Below are experts of layer 2 (counted from 0) of a mixture-of-experts language model. Rows are named router (the router's row for the expert), gate (a neuron's input weights, with its number), up (a neuron's input weights, with its number) and show model dimensions 0-95. Each number is 128 + 32 x the weight over its row's rms, rounded and kept within 0 to 255.
Before each expert's rows: a language model's description of what the expert responds to. This comes from a sample of Wikipedia text that the model never trained on.

# expert 4
It responds to: Word-final suffixes like -ic, -ation, -est, -ive, -ess, plus capitalized organization words such as European, International, World, Party, Cup.
router [142 129  93 160 127 188 111  52 192  69 125 112 184 119 123 120 139 119  99 135 113 146 105 123  65 161  77 115 113 142  97 122 122 108 148 140 103 155 157  86 169 113 125 131 120 153 145 137 115 151 161 121 141 117  96 150 171 138  92 120 101 128 153 111  88 158  92 135  78  87 117 201 130 107 122 187  76 188  75 126 198 112  69 125 105 133 107 143 139 148 186 125 178 162 165 170]
gate4 [111 142 130  83  86 124 144 168 107 131 167 121 190 126 118 121 128 136 138 128 207 115 138 161 131  89 139  51 171 140 115 131  80 159 138 136  98  83 112  97 166 120 107 143 137 102 131 135 131 137 135 120 191 131 100 196 129 114  84 106 153 156 142 156  68  71  85 162  95 179 160 171  76 117 194 172 154 120 186 109 120 144 145  97  95 145 151  83 124 153  98  69 116 140 169 156]
up4 [ 99 145 102 154  96  81 147 168  93 127 173 138 120 124 164 115 166 117 115 143 120 123  37 134 122 113 155 129  96 157 171 163 101 136 173 155  99 146 115 117 139 103 118 108 129 169 103  89 118  44 141 110 207  52 151 112  87 115 126 170 115 100 134 130 157  87 160 131 141 150  52  97 133 120 147 145 132 136 126 170 113 137  92 136 114 207 111  88 133 175 100 120 210 138 126  93]
gate5 [105 161 134 142 141 127 122 149 162 123 147 144  99 144 117  29 105 160 150 109 202 117 102 117 136 158 120 153 152 134  93 143  86  85  95 127 138  99 101  68 182 124 112 209 134 112 130 137 151 149 129  90 111 108  69 185 107  96 118 106 147 116 101 169  91 149 113 162  95 111 129 149 173 129  66 128 121 178 136 152 187 158 103 121 134 124 145 176 140 157 157 135 127 224 127 179]
up5 [148 172 160 135 125  85 133 127  83 118 164 139 169 110  80 113 133 173 124 107 112 121 101 194 168 126 103 151 150 147 172 116 141 140 156 165 149  88 159 133 144  86  62 145 143 174 130 123 105 139 193 137 150 136 112 119  75 133 156  97 193 130 122 119 226 163  64 152  78 108 104 177 165 135 116 122  96 183 208  78 134 134 121 118  99 148 135 115 144 188 136 143 116 116 122 125]
gate6 [124  97 152 118 134 119 120 121 124 135 178 101 115  90 155 115 179 136  99 134 148 140 148  74  81 146  87 140 130 167 178  86 121  75 135 154  93 155  46 148  86 119  73  70  61 134 140 159 120 154 138 166 141 182 132  85 155 150 120 162 160 104 139 151 112 165 123 110  70 150 160 175  62 133 171 115  94 111 153 152 171 132 151  72  98  88 143  91 120 182 171 133  97 109 121 149]
up6 [136 131 130 170 176 155 112  78 167  89  81 116 158 132 124 106  82 125 103 151  84 162  84 123 152 121 107  83  57 132  53 172  88 163 106 103 142 167 137 140 162 133 201 115 160 130 134 101 107 123 115 145  88  99 105 166 124  90 102 101 175  65 140 104 136 121 175 143 121 157 175 156 129 145 167 171  65 166  79 106 102 151 127 105 193 146 114 145 130 126 122 194 127 114 145 103]
gate7 [162 145  60 133 173  73 118  42 121 123 202 107 164 107 156  88 104  87 147 130 163 153 109 138 126 126 167 137 118 134 187 180 102 136 115  51 162 131 144 145 118 128 104 184 128 144 151 144 151 110 155 146 107 157 142  27 103 119 125 136 105 160 141  95 133  80 135 108 131 160 105  48 121 100 151 106 195 121 132 100  99 109  92 161 133 138 128 135 141 140  99 114 107 141 137  77]
up7 [147 159 140 125 107 148 116 126 129 115 153  98 112  99 128 152 137  91 128  97 138 126 143 170 163 148 112 165  47 135 142 119 175 165 129 123 124 223 126 108 137 149 135 103 179 196 126 145 204  79 119 135 144 162 168 184  68 143 134 125 135 100 124  80  71 156 119 127 117 137 133 178 119 139  95 168 110  55  54 187 158 143 148  99 131 102 125 172 109 111 120 151 157 171 152 152]
gate8 [180 134 129 134 153 146  59 122 181 105 156 128  71 104 101  68 165  86 117 156 128  88 148 132 117 127 105 170 141 144 160  46 164 140 134  66  87 103 124 129 144 184 120 130 147 160 103 170 103 149 120 108 172 157 145 108  93  96 126 168  97 149 113  97 166 163 195 137 152  77 115  87 117 129 131 130 103 126 105 156 139 132 105 162  95  85 141 194 150 162 104 101 181 154 151 192]
up8 [128 122 112 114 108 125 124 109  89 145  57  80  84 122 179 102 177 147 113 117 116 154 114 143 116 157 148 140 126 162 158 102 131  47 146 159  95 107 168 160  97 159 155 116 110 190 127 158 149  86 103 186 167 129 140  91 119 117  79  82 134 110 181 148  95 122  62 137 117  83 160 136  91  96 109 166 175  96  86  76 125 107  83  91 106 167 132 126 150 153 154  92 152  83  80 174]
gate9 [106 153  87 150 214 148 138 112 158 112 144 127 113 147 134 110  71 169 126 152 192 121 106  91 188 172 125 185 107 167 142  91 118 133 133 116 137 141 107 106 152 133 162 130 117  96 102 159 166 132  81 188 148 102  58 137 136 177 137 186 176 167 114 167 137 135 146 144 124 108 142 170  86 117 135 167 184 156  55 142 137 160  62 151 101 109  88 159  85 140 146 133 107  89 122 118]
up9 [170 151 148 166 142 168 147 102  90 127 102  92  82 171  75 145  23 150  89 129 203 139 169 133 172 159 129 132 132 128 137 123 174 168 117  92 106 171 121 155 113  97 149 156 109 133 131 128 189 163 135  89 122 162 102  87  82 156 161 200 168 123 152  94 103 111 107 120 180  97 148 149 178  97 111 109  91 143 174 112 125 130 123 131 117 118 132 142 151 151 178 137  92 163  81 155]
gate10 [127 108 105 121 112 149 126 101 102  88 141 107 154 118  99 138 119 228 122 122 118 175 145 150 130  77 106 128 135 101 110 157 136 129  76 172 146 151 148 124 150 137  39 106 178 161  89 154 144 144 203 143 100 139 144 139 140 158 122 135 148  72 103 100 184 145 157 186  91 112 117 183 165 127 157 121 146 151 165 157  67 109  82 142 166 120 112  85 138 123 169 115  91 134  89 204]
up10 [138 144 162 138 146 139 141 178 157 145  90 154 112 164 128 105 121 128 104 131 157 117 146  98 135 149 144 165  97 106 126  42 158 122 139 133  40 142 137 104 188 147 124 139 146 134  87 204  98  62 115 117 197 145 132 180 102 178 160  96 105 119 123 139 170 160 120 129 132 121 141 100  92 105 118 157 149 125 141 111 175 104 110 137 166 107  64 141  98 115  41  84 138  92  64 105]
gate11 [100 104 114 110 197 106 155 115  92 123 131 206  71  88 140  74 138 153 131  99 142 140 119  98  84 159 148 166 117 161  97  84  95 154  81 131 101 152 101 113 194 114 141 127 101 180 130 105 121 143 162 114 173 142  78 176 181 178 101 128 135 125  98 125 169  75 144 102 131 205  71 101 142 160 180 132  87 155 106 154 140 165 112 142 134 150 104  80 113 150 167  96 116 121 159 131]
up11 [148  92 102 111 138 144 148  82  86 107  87 125 221 146 124 149 159 150 138 145  87 119 174 164  95 133 130 164 148  81 125 128 121 126  93 121 121 192 144 127 170 144 120 147 119  60 149 136  85 120 189 128  98 118  92 124  88 112 115 130 118 125 109 121 179  79 147 196 156  95 107 175 243 104 134 189 118 105 126 109 114  81 146  85 120 157  92 130 125 119 157 123 168 130 114  95]
gate12 [141 139 103 114 131  76 167  84 187 114 180 145 184  72 183  55 175 142 109 125  80 169 101 154  89 163  95 113 136 109 107 114 121 121 128 121 121 133  89 138 155 125 107  93  96 146 101  86 128 124 149 128 148 131  87 128 227  89 199  63 107 146 185  99 107 124 115 115 118 105 138  94 108 131 105 114  64  69 121 126 111 112 166 122  84 137 133 119 152 166 109 119 138 141 174 134]
up12 [106 100 134 158 127 141 113  89 128 132 129 103 141 144 116 181  98 111 147  89  71 106 155 118  92 131 122 119  86 116 123 171 119 156 129 173 154  25 176 126 130 177 143 118 158 127 131 160  82  63  55 112  89 127 143 145 129 115 107 100 140 111 136 142 141 106 214 144  58 180  90  92 113  65 160 180 181  94 105 154 120 127  90 141 125  99  97 144 141 127 123 127 123 102  98  73]
gate13 [ 98 108 121 165  74  88 178  58 111 124 131 127 142 129 111 120 146 163 110 150 139 119  97 157 177  78 137 116 153 107 127 150 151 156 116 177 164 111 194 100 135 108  55 110 130  80 158 162 140 131 167 118 155  65 165 106 117 128 119 160 104 107 101 128 200 123 127  96  74 109 122 133 163 114 105 196 119 150 178 178 119 107 113 133  99  96 110 129 148  81 102  88 214 171 146 141]
up13 [119 142 101 114 174 148 143 157 125 136  94 117 118  62 116  30 131  98 165 116 188 113 171 115 159 142 163 144 204 134 133  99  79  78 141 118 109 143 118  86 130 104 179 115 112 111 131 155 140  91  98 103  63 154  98 165 135 151 170 114 134 144 124 134  91 145 129 116 127 182 172 118  55 112 150 130 148 155 106  80  82  98 125 117  97 106 106 128 131 142 102 106 116  45  72 167]
gate14 [119 167 147 186 141 107 131 108  93 122  82 173 116 127 128 102 141  89 111 133 144 135  88 118  82 110 159  73 165 170 105 116 127 176 169 152 115 125 161  84 167 115 144 143 130 100 118 103  99 147 144  23 221  97 134  86  95 115 145 106  90 175 118 103 110 131  86  84  89 218 136 123 137 134 182 147 159 127 126 161 167 153 148 146 126 133  81 140 145 123 145 153 143 186 155 130]
up14 [173 137 173  87 169 130 174 122  91 140 124 101 104 101 102 122 149  90 126  98  80 149 128  95 162 161 112 145 199 186  74 134 161 111 152  83 103 156 168 121 122 136 113 144 113 123 163  68 128  96 145 198  58 161 156  84 132 122 148 128 137 130 177 230 111  96 124 166 131  88 124 136 140  96  73 132 137 110  71 161 129 173 124  89 134 110 112 139 129 151 142 143 113 152  76 109]

# expert 0
It responds to: Word-final pieces finishing common verbs and words like rel-ate, res-ide, where-as, plus sentence openers such as However, By, After.
router [188 112 127 110 110 167 211 139 138 118 190 182 108 145 139 123 126 156 143 148 121 157 140 117  89  78 106 155 101 101 181 107  70 114 107 165 105  79 116 131 124 145  87  95 130 105 104 139  83 186  95 100 168 145 175 120 115 175  75 188 168 129  83 108 127 106 112 103 136 107  54 107  99 171 144 112 130 126 100 116 115 112 122 114 139 135  82 130  73  68  76  94 116  99 162 147]
gate4 [118  89 124 139 119 109 107 202 146 148 155 153 130 145 126 183 107  82 119 144  57  62 125 119 129 132  64 144 125 160 142 163 126 137 139 176 151 164  98  96 162 129 174  80 143 140 176 207 123 106 136 125 121 105 120 103 136 106 145 110 142 139 119  81 162 160 101 177 120 104 116  73 165 129  89 114 109  91 138 183 178 198 110 101 102 183 128 178 120 139 117 122 181  75 117  91]
up4 [144 130  73 159 181 118 151 168  92 137  98 153  60 129 118 175  75 136  87 123 154 138 130 113 146 115 149 133 136 132 172 142 125 145 142 137 112 136 141 135 139 144 133 128 173 139 122 158 111 127 194 183 133  77  93  68 137 125 101 120 163 153 124  91  76 117  69 102 128  86 153 152 124 185  95 155  93 103 144 131 126 146 148  52 111 175  98 200 124  74 174  46 139 102 157 160]
gate5 [137 136 118  97 129 118 191 149 108 113 138 223 118 200 127 114 148 119  97 131 136 105 133 153 115 158 126 121 106 150 189 112 125 133 138  50  96 132 166 157 163  94 110 111 129 174 124 153 111 149 136 135 151  85  96 104  86 144 131 138 149  89 124  62 163  58 133  91 145 101  67  93 170 157 182  79 180 129 162 137  85 112  75 138 185 111 110 101  73 104 151 144 126 106 133 140]
up5 [129 121 154 138 116 161 112 147 165 109 119 109  83 195 156 102 102  46 153 141 151  83 162 117 140 158 171 165 160  91 160  47  47 102 114 152 133 171 123  67  92  79  83 138 108 121 166 192 131 162 140 159 132 110 132  91 174 117 136 124 103 141 140 128 144 133 118 157 113  67 155 134 109 195 112 133  86 127 115 108 143 148 133  99 137 166 121  86  92 112 182 122 146  84 102 100]
gate6 [132 178 151 113 136  83 123  98 127 151  93 187 169 206 162 125 121 122 106 131 132 120 188 100 108 156 179  72 108 148 159 121 119 137 123 135 161 135  99  80 117  96 121 152 133 123 124 153 200  73 119 114  43  96 175  69 131 163 132 128 133 145 122 116  76 142  45 125  93 182 163 142 126 185  85 107 133 106 124 147 118 148 158 139  87 190 116 138 156 134 110 130 124 115 170 153]
up6 [125 134 142  95 170  97 103 157  98 138  88  89 124 174 156 148  87 124 118  70 168 119 119 179 123 150 152 164 159 143 170 134 127 151 140 181 109 173  74 129 133 196 159 111 124  91 113 222 132 160 139 124 148 155 151 100 135 172 123  83 143 151 107 191 201 129 157 100 126  77 131 159 117 112 113 134  78 124 136  85 179 155 152 102 145  84 157 110 158 146 180 128 123 160 184 154]
gate7 [151 119 113  90 100 155 145 123 155 105 157 122 112 132 121 144 150  73  67 184  83  83 122 169  89  79 115  81  92 186 207 160 149 125 102 141 124 126  98 131 151  97 143 118 144 114 133 140 118 136 157 151 156 172 154  96 155  82  94  79 151 131 112 126 117  50 153  62  82 123 107 128 135 116 140 142  93 164 161 183 131 153 172 148 151  98 108 103 105 182 109  83 171 180  81 104]
up7 [154 132  88 132 155 148 114 140 133 112 190 141  96 130 118 188  82  93 170 167  83 129 132 151 150  73 139  85 163 119 177 139 138 178  93 138 169  96 102 122 200 126  96 110 112 122 116 156 115 120 131 154 108  57 106 136 126 143 150 176  81  97  91 118 141 160 144  93 162 106  88  90 164 119 160  59 162 121 152 167 135  80 155 101 174  86 152 107 175 124 129 108 192  90 113  77]
gate8 [141 124  92 132 102 111 162 161  66 148 120 127  87  66 113  54 134 143 143 144 138  98  96 131 113 154  78 179  95 166 179 164 120  79 109 139 137 122 187 131 179 134  80 113 127 156 175 111 142 192 168 160 142  87  89 102 154 127 129 170 121 132 125 157 137 193 100 156 141 140 149 130 124 135  78 114 126 105 177  85 112 133  82  69  87 128 104 152 123 177 113 114  88  66  85 146]
up8 [124 105 117 134 158 138 120 136  54 112 146 110 137 145  86 159 105 138  59 113 205  44 103 144 106 147  90 155 148 146 136 117  78  77 162 128 157 173 111 176 149 124 157 138 127 146 145 119 162 123 106 105 156 121 113 135 133 128 129 141 146 107 172 140 218 103 102 126 159  76  99 154 117 145  83 151 116 122 118  96 162 100 100 152  81 219 120 169  97 185  92 114 157 156 144 169]
gate9 [143 116 173 143 161 143 158 188 158 137 178 154  78 162 138  67  87  99 130  88 122  85 152 115  71 140 128 111 146 148  65 113 130  89 118 126  76  73 122 110 142  80 135  99 125 100 116 102  73 142 140 178 114 167 138 151 144 147  62 147 128 130 133 146 154  78 143 101  99 144  95 161 170  69  61 151 160 121 160 120 126  73 136 134 202  97 129  99  80  97 111 138 116 122 135  83]
up9 [ 83 142 145  54 157 148 136  74 151 153 102 147 198 141 136 135 121 185 170  99 144 178 116 149 170 129 138 117 125 120 101 118 163 112 118 111 112  77 135 143  76 159 115 125 147  93 139 143  38 205 147 118  92 148 127 138 140 152 148 118 147  94 130 105 153 111  98  96 105 101  78  41 147 150  98 146 197 184 103 131 165 127  67 146 124  74 109 125 126 153  95 139 107 141 132 118]
gate10 [149 118 109  75 120 150  93 119 108 155 130 165 130 186 136 121 132  91 134 131 114 183  98 123 121 126 142 161 140 103  79 167 115 110  98 143 111 100 190 112 129 184 104 127 133  35  89 130 119 220 173  74 180  79 122 184 162 163 141 146 130 139 117 111 169 110 111 137 134  80 102  90 142 156  94 126 153  79 125  68 119 172 125 143 108 110  86 175 101 105 109 151  91 123  87  91]
up10 [112 178 118 125  86 171 129 165 171 112 133 117 121 116  99 104 156 132 160  95 129 111  96 155 158 137 134 102 135 143 126  95 175 122 180  90 138 145 143 169 117 140 105 166 105 146 129 109 144 183 160 122 186 123 173 154 139 152 170  80  89  84 149 171 124 127 183 173 117 126 141 144 106 122 205 154 141 106 157 149 127 130 127 103 115 166 157 187 192 253  82 142 103 162 139 155]
gate11 [128 164 122 144 109 149 150 184  60 127 118 142 148 161  80 157  79 156 140  85 162 132 116 187 170  90 117 158 190 166 126 133 135 119  96 177 115 133 137 125 174  91 129 122 108 160  92  69  99 142 108  70 171 121 175 122 187 166  77 168 115  91 119 184 120 127 114 140 177 192  70 151  86 122 137 132 159 120 173 165  85 163 144 133 163 125 114 107 138 154 138 141 180 116 109 131]
up11 [120 153  99 118 121 136 122 155 134 121 166 140 133  78  57 162 141 104  46  82 151 141 112 135 143 116 157 140  46 154 194 130  93 172  91 160 146 152 124 117 143  74 134 111 139 105 146  61  86 108  96 157 115 139 122 144 103 132  60 139 122 135 145  81  74 171  84 176 161 160  89 116  96 101 128 160 168 111  90 124 101  66 136 143 114 108 127 145 112 105 120 125 101 183 169 180]
gate12 [142  84 136 156 156 100 126  94 101 132 146 153 144 105 166 190 147 161 186 162 109 188 138 183  81 149 115 152 120 102 131 125  72 131 137 148 132 181 141 166 140 156 102 121 196 134 116  88 147 139 119  87 136 156 117  94  98  91 124 179  94 146 119 101 160 114 110 163 102 155 150 131 170 160 145 152  82 123 137 131 110 145 178 132  39 144  73 193 114  98  85 126 137 194 186 131]
up12 [ 82 122  91 146 175 117 163 166  62 133  31  95 179 123 107 197 171 136 141 123  87 172 142 187 102 113 124 111  60 128 152 169  86 157 172 141 136 154 143  72 108 123 107 126 126 112 175 119 136 158 147 106 108 115 131 105 125 132 119 155  85 167 107 152 170 132  77 139 114  91 115  98 162 120 134 102  65 116 141  84 164 109  95 130 129 120 132 101 141 122 176 109 158 129 159  53]
gate13 [105 133  69 127  91  69 231 109 138 105 115 152 134 136 151 112 168  94 116 117 136 218  96  84 163 128  92 133 108 118 150 121 128 120 123  86 110 150 146 161 137  96 155 141  92  38 104 129 103  75 124 141 114 116 121 109  87 116 182  80 116 139 120 131 196 128 110  99 139 112 179 166 181 146 108 168 135 122 140 146 156 114  94 174 138 149 144 163  89 112 119 127 126 134  97  50]
up13 [131 114 217 193 181 128 121  97 158  95 200  83  89 123 146 133 112 118 153 129 200  89 158 101 168 121 122 123 129 181 136 121 157 124 121 129 137  91  86 119 109 127 137 136 144 163 151 157 120 130 174 113 129 121 129 170  76 116  84 132 151 101 168  94 124 123 152 153 130 112 111  93 130  99 159  66  88 171 176 145 177 128 183 154 119 115  91  61 198 132 140  83 110  85 126 111]
gate14 [153 126  94  96 164 103 154 146 110 133 117 132 134 143 115 157 138 193 123 116  96 111 141 146 111  93 123 173 149 128 150 131  34 150  88 108 133 140 116 102 186 166 117 113 121  75 134 131 122 144  90 164 101  90 178 119 112 147  91 209 163 142 116 128 169 133 117 136 113 177 131 189 136 163 124  86  78 118  92  60 110 141 120 120  60 166 109  83  53 107 118  84 100 105 189 134]
up14 [144 117  97 121 104  82 182 118 170 121 130 131 196 151 130  91 147  94 116 194 153  86 107 154 193 104 150 154 109 103 179 112 127  79 139 139 216 126  94  37 100 122 131 138 144 100 101 137 120 148  99 107  92 138 145 142 141 144 108  78 145 119  56 138 121 127 164 102  79 157 137 107  99 125 146 136  63 120 112 144 141  77 206 129 118 132 117 103 178 122 146  76 114 113 146 108]

# expert 1
It responds to: Middle pieces of personal surnames and foreign place or club names, often in rosters and tables, such as Rasm-uss-en, Kast-rit-is, Gal-at-asaray.
router [163 137 168 193 170 138 135 116 177  84 171 136 170 172  76  84 150 136 116 119 154 165 189  98 139 134  66 147 145 121 112 129 113 131 102 159 141 147 140 136 138 161  93 203 115  89 137 134  77 183 117 107 166 159 130 167 153 189 112  87 152  96 156  99 111 149  83 123 155  87 110 129 167 146 158 108 121 180 168 120 137 134 164 141 155 109 195 105 123  58  89 135  99 161 100 116]
gate4 [197 142 116 121  84 110 148 120 155 142 109 162 152 106 112 118 125 146 134 180 153 144 116 170 109 116 132 126 128 114 123 164 156 158 153 162 181 141 112  96 103 148  80 140 102 131 163 113 145 133 145  78 154 105 154  83 114 130 123 166 121 139 104 146  94  71  45 144 118 137 114  82  93  60 145 141 122 131 138 149 132 148 185   8 161  60 146 175 140 104 155 141 181 112 182 145]
up4 [158 142 144 132  99 125  92 127 159 102 113 111 142 169 108 130 111 113 144 122 143 184  99 111  85 101 138 143  30 153  69 132 171  81 122 124 122 159 138 122 136 164 126 154 132  90 185 162  75 130 115 167 170  78 169 158 168 120 112 117  95 140 132 121 107 176  64 113 165 156 176  44 173  93 174 158 140 159 130  95 123 128 141  77 143 120 130 165  83 171  98 153 122 187 112 130]
gate5 [110 121 130 183 114 163  84 112 190 116 145 146 170 186 133 147 124  86  91 117 149  77 114 144  86 121 149  65  95 116 114 111 141 108  94 126 143  94 137 168 108 198 111 173 175 148 104 123  82 152  91  90 115 116 155 120  96 154 113 132  83 139 111 178 117 125 137 201 169 145 117 133 168 153 105 148 107 165 150 167 100 135  92 186 131  82 182 131 136  91 106 158 112 180 123  49]
up5 [ 96 130 120 123 140 102 112  90 144 165 122 115 159 163 112 189 111 135 114 119 147 145 123 146 152 118 142 120 122  96 131  76 142 126 154 158 153  86 166 164 107 161 127 152 144 132 110 172  75 133  75 148 103 110 204 192 202 129 147 136 104 117 136 170  99 122  96 181 192 179 132 109 158 137 159 122 139 175 123 129 100 153 147 175 108  60 168 192 181  69 136 153 135 196 137  93]
gate6 [151  97 130 114 151 151  73 125 125 131 165 136 125 115 119 121 136 156 107 136 120 146 157 113  91 127  87 164 140 120 151 129  84 114 149  66  78 176 186 128 110 139 133  99 115 107 173 100 149 100 113 208 134 191 206 156 135 127  57 122  86 107 172 117  97  95  96 147 156 147  91 203 201 142 137 131 138 136  94  80 132 181 159 174 126 110 142 173 147 116  96  76 157 105 111 108]
up6 [ 91 104  90 136  93 125 165 109 105 134 129 164 151  98 155 119 164 100 112 142  75 121 142 147  91 158 191 107  89  88 105 145 132  97 128 131 200 148  94 136  71  86 139 115 140  55 158 164 114 105 174 130 174 123  28  82 108 121 110 127 116 114 137 107  96  38 136 138 106 132 125  97 120 148 115 129 167 136 144 194 139 135  57  72 117 108 166 112 117 133 115 162 144 112 158 159]
gate7 [166  80 161 123 156 174 109 159  80 133 128 158 103  87 172 144  94 169 115 147 165 161 110  96 140 152  90 187 109 109 142 141 128 192 120 184 137 150 106 163 140 163  99 133  95 113  85 117 145 111 198 146 105 156 120 179 188 172 112 154 167  96 111 149 135 164 183 106 104 131  91 143 131 141 143 124  88 106 114 174 192 146 192 125 120  66 111  63 165 117 158 142 115  97 108 116]
up7 [ 96 104 142 170 173 167 152 103 167 105 158 105 144 113 158  99  90 135 142 111 204 135 117 143 121 208 173 114 147 107 104 126 102  68  83  74 133 138 186 147 125 119 136 145 132 171 102  68 110 162 144 124 151 148 196 169 160 148 146 133 119 166 155  95 152 157  89  95  90 127  96 119 159 130  97 129  95 186 172 153 165 116 129 198 166 116 137 121 133 139 152  85 128 164  75  84]
gate8 [137 124  81  99 110 155 185 120 124 129 101 186 153 137 134  92  87  82  69 133 179 166 165 154 118  71 138 181 109 126 129 133 115 127 107 124 131 187 203 133 120  84 128 118 170 145  87 142 202 115 136 147 128 114 111 124 136 130 101 103 157 100 122 102  88  89 141 130  81  74 114 159 113 176  83 219 152 115  81 158 155  97 151  86 118 167 131 100 102 111 103 128  83 130 174 122]
up8 [118 123 136 138 129 118 189  98 107 121 193 163 100 121 127 174 119 154 164 125 102 176 104 143 134 112 153 120 129  96 142 111 168 124 158 153 171  70  76 158 167  89 117 114 109  35 159 141 101  44 171 102 139  63 107 132 137 154 114 156 112 169 103 105 152 113 118 146 137 143 141 171 108 109  97 114 120 135 105 185 164 121  85 121 189 108  67 178 119 101  73 148 119  89 146  91]
gate9 [131  99 112 110 206  85 163 105 101 137 173  94 151  84 133  45 127 167 149 147 161 159 119 148 165 134 111 113 122 136 116 163  95 111 113  74 200 138 144 110 108 189 163 169  94 206 122 130 143 121 151 148 143 145  89  77 144 118 159 131 107 129 137 127 106 158  92 156 135 129  68 131 189 126 153 121 113 151 198 101 100  94 176 172 128 110 150 125 163  79 146 137  91  96 137  88]
up9 [139 141 162  87 142 118 133 153 106 130 125 189 118 119 134 160 113 144 114  96  72 130 107 116  80 151 195 146  94 162 146 113 121 133  63 114 183 132 192 158 171  86 124 144 112  46 119 182 101 171 106 163 185  93 107 107 132 130 114 124 117  81 126 142 137 115 116 140 100 105 152 116  82 103 156  54 159 171 117  84 143 186 125 105 103 190 175 163 143 177 119 164  93 120 145 125]
gate10 [164  95 102 144 143 153 141 120 166 144 138 136 101  83 121 148 131 163 142  62 175  95 117 193 126 160 150  94 192  99 135 141 157 140 120 171 127 123 127 145  91  91 146 175 172 110 150 117 162 164 208  79 162  98 154 137 153 157 153  97 157 134 105 126 105 162 134 116 119 178  96 146 154 185 133 106 146 126 195 161  71 128  95 111  74 202 138 145 117 124 185 142 187 136 158 141]
up10 [170 168 144  86  57 112 132 157 122 135 115 120  88 138 150 150  46 119 145 162 161 112 104 130  77 110 122 126 176 161 114  64 128  91 182  39 135 148 106 159 124 151 112 108 189 159  99 134 133 107  69 134 184 134  98 159  94 150 148 142 148  80 109 112 103 170  52 146 125 128 168 112  85 133 115 142 108 125 104 157 127  97 127 129 100 131 150 107 138 147 137  97 129 121 217 156]
gate11 [104 130 115 167 162 165  98 143 102  94 100 133 134 120 122 151 144  83 171 109 107 134 170 178 132 124 191 141 142 132 109 161 129 118 125 141 201 122 156 128 130 139 148 139 121 117 169 190 119 158 189  73 145 145 128 159 148 186  57 186 185  99 112 135 139 129 117  97 140 141 111  96 108  99 142 130  62 114 145  40  78 146 161 162 170  79 150 156 148  78 133 172 153 112  90 157]
up11 [159 172 145 101 116 128 166 174 130 137 122 163 142 174 130 118 149 189 146 139 118 163 131  93  53 134 154 138 152  75  76  66 119 148 157 104  97 108 126 124 148 152 128 131 110 129 118  58 101  99 118 151 157 163  90 103 154  97 171  78 182 156 140 183 107 150  78  87 158 103 141 118 138 160 177 103 149 129 175 109 152 139 125 101  77 217  99 121 117 139 195  90 125  91 109 118]
gate12 [108 118 124 132 153  70 112  90 142  87 200 124 152 155 147 124 143 167  84 101 152 155 123 182 126 127 162 122  25 140 150 133 142 133 113 135 198 147  85 121  94 125 130 128 148 131 125  90  90 144  84 147  99  90 184 181  92 140 125  99 131 137 128  82 156 176 134 107 137 110 125 143 197 149 130 112  69 151  83 159 147 112 192 129 186 158 129 106 101  77 116 153 108 141 183  92]
up12 [112 139 145 134 114 113 106 131 196 125 175 140 143 166  69 153 151 160 112 136 111 130  74  94 131 170 136 155 120 132 118 116 121 221 131 138 150 145 137 143 135 147 133  79 144 109 197 126 106 118  97 142 176 144 128 138 112 138  59 112 178  36 135 139 167  96 103 190  88 134  85  81  64 150 110 142  60  54 101 122 138  85 169  95 154 148 122 123 126  98 126 133 130 130 118 127]
gate13 [ 85 109 117 131 105 142 159 155 170 140 129 125 124 101  76  90 155 125 126 101  86 126 176 175  83 122 214 134 107  81 195 138  91  63 191 140 116 158 116 148 112  69  92 114 156 157 102 129  93 124 119 158 176 151 112 145 112 143 139 149 149  81 163  96 129 113 121 174 173 151 115 178 113  96 113 183  69 157 122  84  93 115 163 131 128 103 166 133 147  77 101  65 151 129 128 155]
up13 [126 181 141 129  99 137 131 126 132 126  90  85 109  89 159  98 150 118 179 107 159 123 102 136 135 114 113  79 129 141 117  93 125 229 112  76  71 113 130 114 142 182 146  97  81 131  87 106 109 133 125 109  68 186 100 143 201 100 161  72  69 147 148 134 121 156  92 128 173 143  92 157 140 182  72 130  74 152  93 170 172 147 135 106 131 131 122 146 177 132 141 104 114  78 143 145]
gate14 [126 166 161 125  77  91 101 116  73 129 123 161  56 139 161 128 118 145 121 217 121  90  85 124 151 146  83 115 177 115 143 108 155 117 161 141  86 148 163 158 126 104  85 130 108 131  94 218 103 100 123 141 118 118 134 133 156 147 112 179 156 157 123 145  51 150 147 140 130 165 114 149  59 108 124 113 170 133 123  72 106 127 121 112 121 187  94 191 127 107 128  58 135 143 168 140]
up14 [ 80 193 167  82 125  27 100  98 118 130 127  84 139 169 179 157 123 110 134 148 108 106 129 181 153 166  87 122 178 109 146 138 136 131 183 135 158 158 117 121 151 134  96 136  90 126 133 129  98 144 146  31  59 138 185 163 121  95 140 157 146 165  83 148 155 136 105 124 171 150  73  81 106 120 117  83 143 171 121 137 153  86 157  98 150 103 114 160 115 117 126 102 128 147 138  92]